config.yaml
experts_per_token: 4
router_cosine_scale: 14.0
lr_router: 0.00094
vocab_size: 31572
beta1: 0.9
batch_tokens: [65536, 131072, 262144]
Below are experts of layer 3 (counted from 0) of a mixture-of-experts language model. Rows are named router (the router's row for the expert) and show model dimensions 144-191. Each number is 128 + 32 x the weight over its row's rms, rounded and kept within 0 to 255.
Before each expert's rows: "mostly gets" lists some tokens that are sent to it at least half of the time. This comes from a sample of Wikipedia text that the model never trained on.

# expert 79
mostly gets: " |", "\" |", ") |", " | G", " | R", " | C"
router [131 121 138 166 130 106 104 150 144 179 166 118 157 183 132 108  88 132 165 146  67 185 170 176 209 112  75 140  95 156 172  43 180  83 115 169 132  95  73 137 145 126 172 100  91  86  84 123]

# expert 91
mostly gets: "°N ", " | — | ", "s | ", "\" | ", "284", "255"
router [188 125 158 120 116 114 130 140 126 144 157 104 174 184 144  77 150 150 190 154  93 170 170 160 166 145  85 125 130 143 122 102 172 115 115 131 131 131 118 126 122 102 174  92 139  74  65 130]

# expert 56
mostly gets: " It is", "980", " It was", " it is", "960", "959"
router [177 172 122 109  95  99 138 136  99 163 166 112 141 176 123 107 110 158 194 163 134 198 176 158 155 170  67 166 113 136 126  77 132 121 106 143 131 136  56 157 155 110 166 107 156  98  80 120]

# expert 47
mostly gets: "==S", "==A", "==L", "==B", "==F", "==Personal life=="
router [138 124 157 129 110 118 135 131 136 189 175 113 144 133 130 129  96  92 147 165 109 189 204 169 199 158  90 149 129 104 122  90 160 105  99 159 112 113  73 138 103 127 153  79 160 104  79 166]

# expert 45
mostly gets: "ed in", " | D | L", "ed in the", "ed in a", "\n", " in a"
router [141  70 126 148 130 102 101 132 135 165 102 115 169 148 114 102 108 121 137 156 130 177 194 141 177 129  77 131 105 160 117  85 163 151 112 172 118 171  87 101 141 155 184 108 160 121  48 120]

# expert 30
mostly gets: " of", " as", " of B", " of M", " of S", " of "
router [143 104 161 146 114 130  96 111 100  92 141 109 153 137 148  76 150 144 165 153 111 165 184 152 164 160  73 120 128 137 112  77 165 136 101 112  97 105 108 128 101 112 148  69 197  80 108 182]

# expert 36
mostly gets: "ed.", " He was", " it.", " him.", " time.", " them."
router [198 123 108 147 127  60 130 126 131 160 117  94 129 148 130  66  98 114 170 212 106 188 204 141 197 156 109 126  55 129 110  95 122 109 118 160 111 134  55 109  91 148 178 103 123  96  88 136]

# expert 64
mostly gets: "ova", "ville", "ía", " Victoria", " Uganda", " Marie"
router [139 111 116  84 115  90 145  93  94 163 131 150 180 114 156  96 109 121 105 163  96 194 206 159 161 137 106 101 100 146 117  80 149 137 136 187 106 159  85 130 149 158 174 137 121  99  85 168]

# expert 43
mostly gets: "- Class: Insecta", " Apps / (Gls)", "iddle", "- Years: Team /", " | Rating |", "ajor"
router [154 133  96 136 156 146 137 150 136 180 160  91 155 150 120 131 106 148 149 127 102 164 220 172 166 102  78 158  75 110 168  85 113  94 101 142 109 146  59 104 123 127 183  84 136  76 134 204]

# expert 44
mostly gets: " up", "erbaij", " down", "ed up", "ing up", " out"
router [187 127 194 103 139 137 110 109 122 154 145  90 170 140 156 113  85 135 171 147 122 187 169 196 174 128  53  99 120 115 153 114 116 126 118 161 151 150 102 127 106 136 146  50 178  82  74 121]

# expert 19
mostly gets: " \"", " (D", " (C", " (S", " (M", " (F"
router [207 105 100 156 146 137 114 121 102 142 117  92 155 116 135 140  99 128 151 186  87 182 157 173 186 134  76 148 134 136 160 115 181 134 102 135 145 121  76 138 103 144 168 137 146 137 108 171]

# expert 21
mostly gets: "})", ") in", " over", " between", " in order to", " back to"
router [178 116 167 119 138 137 125 145 139 148 175  95 184 141 167  97 121 155 186 171 110 195 189 172 210 112  82 151 149 149 138  88 128 124 110 157 130 140  96 117 114 101 157 101 165 101  55 119]

# expert 34
mostly gets: "ederal", " Captain", "outhern", "iscons", " sexual", " Dr."
router [148 119 130 148 118  92 127 107  86 150 125  74 139 122 153 127  98 133 115 142  70 169 197 146 195 148 109 130  91 112 169  88 152 132  82 158 120 174 115 171 141 123 129 136 109 100  81 144]

# expert 50
mostly gets: " After", "After", " However,", " since", " eventually", " However"
router [135 156 156 110  84 132 118 170  75 180 164 133 172  97 168 113  67 134 158 145  99 178 199 183 201 132  90 116 114 103 133 100 132 139 117 145 132 140  92 131 158 120 160  69 131 131  78 110]

# expert 73
mostly gets: " Prime Minister", "ologist", " medical", " attorney", " historian", " football player"
router [163 126  62  87  98  94 139 110 109 146 156 109 145  92 164 106 117 109 126 147 115 194 188 179 197 153  61 100 140 157 138  94 126 131 104 145 144 133  99 160 167 150 154 116 124 139  80 137]

# expert 41
mostly gets: "In ", "The", "- The", "After", " These", " They"
router [144 125 142 142  94 100 145 165 106 171 144 130 125 105 113 144 121 115 145 143 104 151 209 153 213 125  43 137  70 113 124  69 172 127  86 174 141 123  56 109 134 167 171 108 168  99  86 142]

# expert 71
mostly gets: " Express", " mov", " hold |  | ", "cat", "land and", ": ("
router [182 103 131 126 135 113 164 122 121 166 145 116 176  86 152 108 111 119 119 137 113 136 194 124 158 125 113 139 108 139 157 139 143  86  99 169 117 129  82 154 118 174 171  77 124  88  96 148]

# expert 3
mostly gets: "iper", "icro", "akistan", "endment", " lb (", "- Height: "
router [154 139 122 120 121 137 132 153 117 150 156 110 154 134 165 139 142 150 172 111  99 190 196 233 156 140  91 140  90 149 125  72 144 121 106 130 143 110  65 109 153 151 194  64 133 131  83 166]

# expert 7
mostly gets: "ulations", "00", "mission", "ments", "fit", "overy"
router [150 114 129 135 137  77 143 140 124 166 162 151 144 138 115  79 137 119 149 180 134 179 196 157 162 137  79 133  88 132 126  78 133 124 103 156 148 130  89 138 149 140 131  96 116  63  90 146]

# expert 63
mostly gets: " flood", " bomb", "141", "- Infraorder", "137", "41"
router [166 117 132 110 113 120 134 145 112 140 147 102 155 163 123  71 124 134 169 186 118 174 178 161 197 148 103 146 107 145 136  98 152 103 102 132 132 145 100 119 126 103 178 109 159  98  53 144]

# expert 38
mostly gets: " However,", " In ", " On ", " At the", " During", "\" The"
router [142 121 154 147 120 130 126 184 107 194 102 131 125 142 142 118  99 141 172 144  91 164 196 162 182 144  48 145  85 114 128  71 131 116 115 171 127 153  67 109 116 155 179  97 134  98 107 118]

# expert 74
mostly gets: ") is a", " |  | C", "| Party", "endment", "- Species:", ") is an"
router [157 138 138 153 102 150 119 148 147 147 182 109 165 124 128 132 125 129 129 139  94 201 206 212 186 121  65 106 144 110 159  87 170 119 100 132 128 129 115 176  88 146 193  84 167 118 120 167]

# expert 70
mostly gets: "ensis", "ski", "owski", "byc", "| Source", "ević"
router [176 118 159 139 130 107 104 135 113 167 156 148 115 104 186  94 112 124 146 165 117 182 187 191 192 149  53 142 149 152 111 108 143 136 124 142  89 130 133 104 138 115 198  69 135  76 115 135]

# expert 54
mostly gets: "' (pen.", "idd", "icky", " / (", "ubb", "Member of the"
router [178  95 129 117 118 115 140 125  98 148 144 112 191 128 142  78  78 112 155 188  67 170 198 160 157 156  82 120 133 116 169  70 150 105 121 120  77 154  54 114  91 110 178 115 125  82 117 126]

# expert 58
mostly gets: " ten", " nine", " seven", " twelve", " eight", " a few"
router [162 113 146 121 121 115 138 137 135 157 153  76 151 180 143  76 139 137 177 167  88 168 173 149 192 150 105 155 129 143 132 112 139 114 106 133 130 140 106 128 106  92 158 111 157 112  71 147]

# expert 57
mostly gets: " German", " km", " national", " Chinese", " Europe", " European"
router [192 150 144 110 147 122 107 110 126 167 130  62 156 168 165  99 117 130 170 169  74 164 175 171 209 157  79 128 110 172 121 113 120 139 116 133 126 137 119 118 123 118 167 114 144 105  47 127]

# expert 88
mostly gets: " for the", " with the", " by the", " to the", " with", " on the"
router [141  80 113 124 160  85 103 127 126 166 126 115 193 117 109  80 101 170 118 178 125 154 223 160 187 152  88 146  98 113 161  92 148 104  98 167 122 116 110 125 123 166 157  74 206 123 127 105]

# expert 85
mostly gets: "- M", "- Ch", "- P", "- B", " p.", "- Comp"
router [165  92 118 159  97  73  73 124  72 149 122  92 121 156 175 103 122 127 177 162  94 166 184 183 168 120  79 151 119 140  88 101 161 114 114 154 120 146  76 117 135 139 185  93 139  89  81 144]

# expert 87
mostly gets: " central", " latter", " earliest", " oldest", " Soviet Union", " girlfriend"
router [179 172  99 134 108  87  68 142  77 131 145 104 187 134 110 102  90 157 142 167  86 171 209 145 173  98  87 144  93 116 147 117 135 103 136 151 145 139  67 137 118 146 179 105  93 133 106 165]

# expert 4
mostly gets: ", United States", " Los Angeles", " and other", " New York City", " Hong Kong", ", England"
router [164  96 135 146  87 142 131 144 123 145 166 100 151 134 163  78 127 144 184 129  76 188 179 164 165 145  88 116 119 119 169  92 172 141 109 149 128 160  90 126 107 114 154  83 144 109  70 159]

# expert 93
mostly gets: "°N ", " | W ", " | L ", " Chevrolet | ", " International Airport", ", Maine"
router [178 118 169 100 102 127 120 129 103 145 172 109 160 163 165  94 111 118 170 181  83 198 175 163 200 144  97 132 137 163 124  93 152 108 104 151 140 139  86 135 114 120 172 111 159  99  71 160]

# expert 6
mostly gets: " Bar", " Br", " Bel", " Pe", " Be", " Pet"
router [150  90 114 114 141 103 161 125 157 136 199 119 162 132 110 113 105 126 141 190 117 146 224 122 244 104  70 112 122 136 136  87 160 131 132 122 137  96  78 132 100 114 176 152 180 105 116 151]

# expert 22
mostly gets: "010", "006", "016", "014", "011", "012"
router [160 138 161 116 135  61 121 138 136 180 162 100 140 163 149  81 105 124 194 163 129 182 213 158 173 110  67 104 114 136 106  89 163 129 110 131 111 124  69 107 161 105 138 107 138  87  86 145]

# expert 82
mostly gets: "enh", " newly", "'ll", "tr", "usp", "now"
router [153 111 111 118  98  73  96 138  86 121 132  99 177 128 117 106 108 169 149 138  80 157 202 171 132 142  51 129 131 115 164  59 160 126 106 148 116 107  93 161 123 148 181  88 136 126 126 146]

# expert 75
mostly gets: " cl", " co", " men", " tr", " inv", " in)"
router [185 122 130  96 111 131 153 134 122 162 143  90 170 155 137  91 140 125 195 172  50 177 181 156 190 143  80 107 121 131 133 101 146 100  93 143 125 145 109 126 116 103 148 113 122  73  56 145]

# expert 42
mostly gets: " their", "ing the", "ed the", " its", " his", " the"
router [192  88 166 122  96 112 109 119  78 162 103 101 166 130  95  40  88 143 118 180 104 169 203  84 162 180  66 125  74 104 116  96 140 153 124 160 147 138  81 123  96 130 119  90 127  89  67 134]

# expert 65
mostly gets: " is", " was", " were", " is a", " has", " had"
router [199 137 158 133  93 134 140 137 108 131 185  96 188 163 138  77 121 115 201 153 124 215 206 185 170 153  68 149  87 186 154 130 144 113  96 128 138 132  96 143  99 108 207  83 174  90  77 140]

# expert 32
mostly gets: "erbaij", "ographer", "isto", "erbaijan", "mathbb", "rets"
router [175 109 158 122 163 115 141 136 179 142 148 109 133 130 136  88 152 114 116 152 118 159 199 206 166 156  57 122 137 116 140 124 147  98  92 173 112 134 113 140 104 148 153 126 124  65  84 174]

# expert 17
mostly gets: " C", " The C", " G", " T", " Y", " P"
router [163 100 118 146 137  96 120 110  86 154 105  95 157 125 103  99 123 136 155 169 104 160 203 139 211 123  96 141 121 140 124  67 201 150 127 182 118 147  77 123 108 162 204 129 155  91  86 166]

# expert 40
mostly gets: ", but", "in.", " until", "ors.", "an.", ", although"
router [181 141 169 137 104 114 139 157 126 159 191 114 187 168 142 102 105 137 203 156 110 197 197 167 174 152  85 150 121 160 131  99 145  79  84 144 137 127  91 127 114 120 158  93 147  84  69 162]

# expert 78
mostly gets: "ization", "ity", " Justice", "ations", "ista", " Affairs"
router [161 139 132 128 107 137 113 150 103 107 159 159 189 154 126 111 123 154 169 180 120 200 197 180 158 164  75 141  62 144 111  67 136 113 138 150 172 152 106 165 111 175 188 103 105  77  78 129]

# expert 59
mostly gets: "otter", "allas", "lyde", "apoel", "aniel", "odge"
router [147 119 158 172 121 115 148 116 101 147 120 143 193 171 142 108 113 159 208  97 125 168 202 156 156 137 114 138  78 121 165  53 126 110  91 144 112 157  64  89 135 130 179  90 150  95  87 163]

# expert 53
mostly gets: "sch", "rell", "igg", "orf", "ancock", "gem"
router [156 127 146 125 111 118 127 125 110 152 176  95 138 162 154 108 121 134 134 176  78 192 209 157 149 136  68 117 118 143 130  93 143 107  96 152 131 134  94 116 121 136 172 147 125  69 107 125]

# expert 94
mostly gets: " February", "amaica", " she was", " August", "ohn", "onathan"
router [164  87 140 153 123  64 132 102 138 134 136 122 157 129 112  94 122 119 176 176 124 171 215 137 134 152  50 109  73 112 160  88 110 112  90 167 116 145  76 141  97 152 136 142 138  66  63 153]

# expert 89
mostly gets: " government", " political", " art", " business", " music", " military"
router [149 141 145 152 132 107 137  96 111 113 192  95 164 151 145  75 159  96 160 151 111 162 182 152 193 163  89  97  79 133 136 116 134 130  79 125 109 151 109 143  95 138 158  85 142 106  75 104]

# expert 26
mostly gets: " tick", " set", " fund", " loss", " hous", " of which"
router [151 107 192 120 122 136 125 158 138 167 160  97 127 127 140 104 121 138 145 155  83 164 193 216 205 163  67 149 112 102 131  85 162 106  95 147 114 137 110 148 125 136 175  66 126  97  52 110]

# expert 15
mostly gets: "02", "03", "9", "19", " similar", "79"
router [150 107 116 147  83  92 118 152  86 137 103 128 138 137 154 125 132 164 163 143  89 142 179 175 135 113 108 126  92 127 168  85 158 138 135 162 129 159 111 138 160 157 139 114 135 115 105 142]